config.toml
hidden_act = "swiglu"
moe_layers = [1, 2, 3, 4, 5, 6, 7, 8, 9, 10]
init_std_router = 0.0324
num_key_value_heads = 1
head_dim = 64
norm_eps = 1e-05
tie_word_embeddings = false
init_std_qkv = 0.0316
learning_rate = 0.00172
batch_tokens = 131072
Below are experts of layer 8 (counted from 0) of a mixture-of-experts language model. Rows are named gate (a neuron's input weights, with its number), up (a neuron's input weights, with its number), down (a neuron's output weights, with its number) and show model dimensions 128-255. Each number is 128 + 24 x the weight over its row's rms, rounded and kept within 0 to 255. Numbers have three digits each.
Before each expert's rows: "mostly gets" lists some tokens that are sent to it at least half of the time; "raises" lists some tokens whose logits its average output raises strongly, later layers aside. This comes from a sample of Wikipedia text that the model never trained on.

# expert 4
mostly gets: " \"", " that the", " (M", "- \"", ", \"", " because"
raises: "in", "un", "is", "at"
gate0:151112196109130129101131154149162150149136153102122144135086121129159111135148126103132136138118131138124139114119140133153166157120164156120152098095181124131097114141116143130132133092074132095100143121095129102125139141113131148120114134145116135124156162135120133132126133146132113115116144126121105115134158140130112155152138162196094141111112105155144121184114182175115115095139
up0:080140122091111111100131163111136122132140131136179126099116140126127157144116131120115117125131142069163175115073160153142135175122131064112088152076095117152124131088068152130061149124113155176128120109105081150106123158141126162113121113139163140134173123091138141106110130150155139156078120137101130112108154135150150169120138140140158129130159122140172161137140108157096139131100
down0:130160134099116104137118146093113122146178146137090124103138115149158111115170125096158131159108141136175157101119144154137119117149100140133135107146112051123106138136113140090104156110101091158106122158130137177167112105126136154119098117157133093106161152085103127176146149137148130152138117122093128097128127112158097169119147105130137110098111132121134081144119173123114163124152

# expert 22
mostly gets: " government", " political", " national", " military", " local", " Chinese"
raises: " d", " t", " and", ","
gate0:140153089166095119130093110144113142147152109111153115159144142101099143134145131137106094121125124117134158158114134101141162117133134097102131153078122135085107109141110149110133149067145111137158111147144124134127125160124136150066170146097127098142127139137119151128078149155123142151136118161110127135106125164163142113094132132137121143078117177150140118121139102188099146115122
up0:165160103122138125129095117089094134110101090124119091132139138120097102108203187140153120123142127122115094135107135134115077162119116125073173160137075165126153150145126157129169123141126130164143137128147123120132123126129114121117139126162132100104116142124100134167099149111112118113108108179126130158123139126116122114117118124166088158131104114118157091134100051139131140128176
down0:103089143117127145102132122134128113152145149174185122158085091107140185163116110100145167162129134095120124129142119110106147110142116112159132133136140122154112145103104119185109151162137125097144126116128122123131190121166123115143118184099106159164153132148130134099091080128142127164083144075113134103102103144148110141114123178112093103139128116131114148174091129090137132101081

# expert 29
mostly gets: "017", "021", "013", "019", "020", "016"
raises: "-", ",", ".", ";", "–", "\n"
gate0:139092151127117120117136137134119132132117082159112150119129127118146148137131124146150151107142084109071125118126113141134152098151124141056137141139141124077098145133129101096161125102128192144114119102146098138118086151132131099096141145109098120114141102100149126143108131107143149122070114108104165115123115091103115136114150142134143105105125144175118138084141112083129098123101
up0:127101138131123131159129085176144112128111060145130132133119126145126116147161111168123142113193151124114139107146132131165112072151144146088119146117135121103119132148118084139154139104147168116107123096122106143108086152102166124098189132116115108092124142066139168144157098139117143139096119148123154138104127087098119108128118136129102102117135157154132148122108108132147085146103
down0:065129085122134171141128168164138130148157181138124082167125129121083169121140144129136166116149088108128124136134121091129091110154108104132147121136137146142119102127140126125061126126133103105116125126115162129162131140141116158148075126124145113157158136169096117156157126157106128133105093107145129115089115144107079142134122159143101071104093116098129166125185120133119123151144

# expert 3
mostly gets: "\n\n", "/", "\" (", ") (", "a (", " | \""
raises: "\", and", "|", "A.", "\" and", "\".", ",\""
gate0:156108124117153106103084128111106112160144127143130135091145128144105103088136170106123194101130090117131090161155115151106122157080099116156132128176151115080150125139131120139146143127066092108140080151111112124117102137129117114140098145145156146126125111112140088152128121100111115149109104164100160114105105149104135185132104110172112127133157132088116094090135084125128123159131
up0:110112159095155123125129118102118128155142126160146103152146109173088130122159124101119150125134113115087128097124130134105135152160103122091139131164146136078143143144163131157140101140121100094129106114140179140142144150113130152139115145114099156174131125133141133174175117075129087133097104165115115131146116140103127098164094097174117107098139181124103115110091098110170147142141
down0:099104140156108098124169104114174120162158098126117127156145125105119121139138124157102077125148110087151110139174122145134101145127133165098173114099125184109155140142115122108111140098150113147146151167119161126144158095124110177127135112136145095108144171137137122132104121174147113108121085126143148119103142170127090097105146115123121092066140104131175162141060129098148144142174

# expert 30
mostly gets: "==", " ==", ", but", " ===", "\".", "ation."
raises: "\n", "\n\n", " |"
gate0:096149149108181156139171127142120120128086135105165183162112145105148153151096082113119147132099119109167124110142102133150147107127135115135154135145193116108114126157141146120096138148175153131128137104131069159157119121116132161113135131147144118120143163138116140094124130098058149160141135097114148124142131147151113112121147095165129175138141123099154153108146110111136112154174
up0:122134148115133166104127151139181147109105162135166116155105130115158092122152142124151116142144175137095149143109103135143128165129152131157122115102120105127164148165106117153087087121118149169137156165118079088098158120103115120161126103163124150129186116163133145110149131125122136129110142129104148132174091091117088163135093155159150136115152154150148147168145114131110117150165
down0:149165129132132142094101090084123119115095081159127083100165135088170103143166120098117131156127121146135125132121148192136170156079137089150131108146143133125119107159161163115080086139104154120052160128128115115142139142136145120102075087162100133152179136110151127124106154144147119155150163123087117166149155142151116115162173108116179110129133148097104113144182142145100125139126

# expert 27
mostly gets: " Col", " Com", " com", " Bur", " Med", " Card"
raises: ".", "er", "on", ",", "an", " and"
gate0:139174115127124139115154176126152134115153137111140157083140137107152147189121147149136139124162132123145108132102134142144146133132159119098126119143156172088140107171163171089125093147148107153134126168124129159182115119116087080074153164157094173124130135140128096144117129108096161145109103078115165146081105162081141128137116087096150142116139178147130140110100122112095127109158
up0:144141135117118133128134181139103132133116111080122123150112148095148154124182101116098111123158139146095107143122149132111134118086184167113153099109162121119132147110118159123125173099137126132124111133151141114121133107093134105121134083112096104113111132112076162098145115101098104136112126130136139124130119086163132114136146123163141166148078139118101093137121119145128103151188
down0:131143109153179105119112113090103127145113113132115129131116132153103126161128129145131124098107146091148104137099170161090144085104149112141117091139103100116099118112126119106175170073123158126070118120134094132136136088138143142132151131161101130138197137090106082123156115130100126102112123144168144135108092109072100089133166147164141157157124141156108099109119156131138141145111

# expert 17
mostly gets: " P", " of P", " Pro", " of C", " | P", " | J"
raises: "ut", "as", "ul", "ab"
gate0:129133104120121105106168097131133140120095108150136156095121126148094130096139118072153150142143146124126102070144150101106082153096069114126119183101114152160129132148124142136079108149146155103134137114152144145130121157161102128138120117134094109164129143061088149159140154112130080174122137147126159085149144140153115144157097109104097114111124127126154100122154098127126120129149
up0:117120143149138112131114136094130139137140117120101126154089140138158125127113154165114117108107120122128159175059087138145136082143166141154096094164139110093102121131112095113176161118136131148147116117088084110106135063112142129133133144126137155115164115200132105062108076135118112077136123135138112150095091141121132145091094069128159118125101119146145170110142171134102117152089
down0:137135149125155139118122113135136115135147115142142165107176148112134139141162132119156137129135119137163131104117133143121136077109126148119064126116128118128118142149147159141143118127090170138182132100135141090095142113131116106118109156142126161099148127124111126089129119082156123119126150111145094165092104130126096106111095128152141151128148137114119131111190151155137136134142

# expert 31
mostly gets: " adv", " reduc", " gradu", " particip", " demonstr", " invol"
raises: "in", "ing", "a", "il", "er", "i"
gate0:112139135113137072110134123095127121150079121140140103189166125152167090140151129147096141136120075109082139126172179163128157121136160096169097137117131133173129162113139113156138165144119109137109128121100149122100141172117124146140126109135120100160115152152135140134133139174118124113145166106144125111121119122128125143080143129141145104151132094092121123081091134128111124080142
up0:116120109098098130102147147145125165141106112155155131153128102120121145144135120137143083096111110139104126098132109114141132130105143095150159171106109092115152078112116134107158113162118179156160138093153176155101148164088103136163126121170132132159117106098158140115096155087146122171144111111088121097168084080127118132092152151118122077116141110149123163125114090121140108098123
down0:147073171124119130155127142129157117147157080137130122150143154099148101152127128122153140136153136143101109132116135153101124167116149104113108138118141135096182140101153109154139180115100160125134147165117160142121121067106081118103134129167130141133097128142154171135148088137141137180141141095108155159134080162131136164106128112101113147150143161130138163151083163168124147111163

# expert 8
mostly gets: " him", " design", " public", " information", " law", " ft "
raises: ",", " ", ".", " and", " in", "-"
gate0:139168132117123147150157113121118127123168097124153092156140099121112089130115127106095113122116139116136124164127129076155125148103124156145140109118169134126122132120152115095121140114124131123148135124119108100116128103152110125106057117121102153133108101155132153130081137137137119134134118146135155104089179150070110151124105105127120139143125138123098124114122119136144100204158
up0:115154113135095116115164136192104118109149144148124117170145104136122123154143149124102111105084121126134126131121129164145134128103127163124105114132147137168150146114143148073115117117095073109117135113167121074142151127096109114109110126135115114099091128113096136115150131145092141128108073127135139106120162130112096163144132124172101139122147118169152110120100124157123156185127
down0:130177118126174114137148103133122126120153138114149102135137119127099097085122154116136078116127121159134180085126148108148103099153105132142122110116151066185087133129153133123124139133094110130115150135113128102147129076147149082142101164092085146142095116159129113127117132145120110150138091136113137110105144084128115073106139133124162131119109105116103117146116155147144149166166

# expert 24
mostly gets: " th", " | W", " gr", " fl", " rel", " res"
raises: "u", "a", "el", "as", "or", "is"
gate0:144133141110113134100123159143128125091102143129138096126147122110155102158064096140137107147089160123151112098080087167134165142106121183138147117109118173161130152123115102105126148158150110105131152138096113177135117161138093106152122157131150133139124106136151105163108106120121127094150147137132103155073097176146159125164122111166123123096124151108122077129134162127147099126053
up0:159132162082106141104112124145125175144146137084120127133174118147081123129127104146141122121115110136134086169200122136143124156130137117143123093166126062107126128115107107152121100105114155126125187135137107094101111141127157111107122116151114149084069160170121153125130109096141132129143159127118069116115150155145093155098124101114100122116123105097110149176093149136165099146145
down0:120118147140100124095064216090137157146130120126100107110132155107144146158131136126121068117144120126129171119165130146135140184101144155175085155133128084128115119121108083094090149136099156137079126104117117112135124138110132125133133146114135134110139140121107149132140178190117167186121113142080134127114176143125140103128138144082149133116142131146164148131125152103113164133141

# expert 7
mostly gets: " rank", " result", "Scientific classification", " part", "- Species", " origin"
raises: " and", "s", ",", " (", "'"
gate0:097149121130121102132108179122082126086148158168116142115137130121103174118139137154074140124179116099091118155124112109113152141112092129118162093135112130132136130171112125158154115171112127111103092151107110144114126100100119120121129124137134143139144136089105147125153102144102148176119133096123167162130105163134160137199138118122130152137137119090151122090105196074116123106134
up0:127158104161100120101137176102131084101139131129119113149145103132152145095135136150110126107140121100127137157171110141113127097151107157124162106137091097140133144134131106105136116134101125103091096135103124163141128132121166104104157158097136103099124120112102142147167097095099128193127107113096135160128157135147173145167166116121109154155136095113156128090119162080144123141130
down0:117114152169104100118122146143129150171172075129102110105127119111098123122113149099114103138109077140153114126100120176098146135117158111156101146129148117122107139175138094116095123136111115168151157167165121143109125152143152133107105103117141153094155111092160153148167138118108142119154174174139118150125133126094093092108180138087119098148095137130110154123155094134154126108086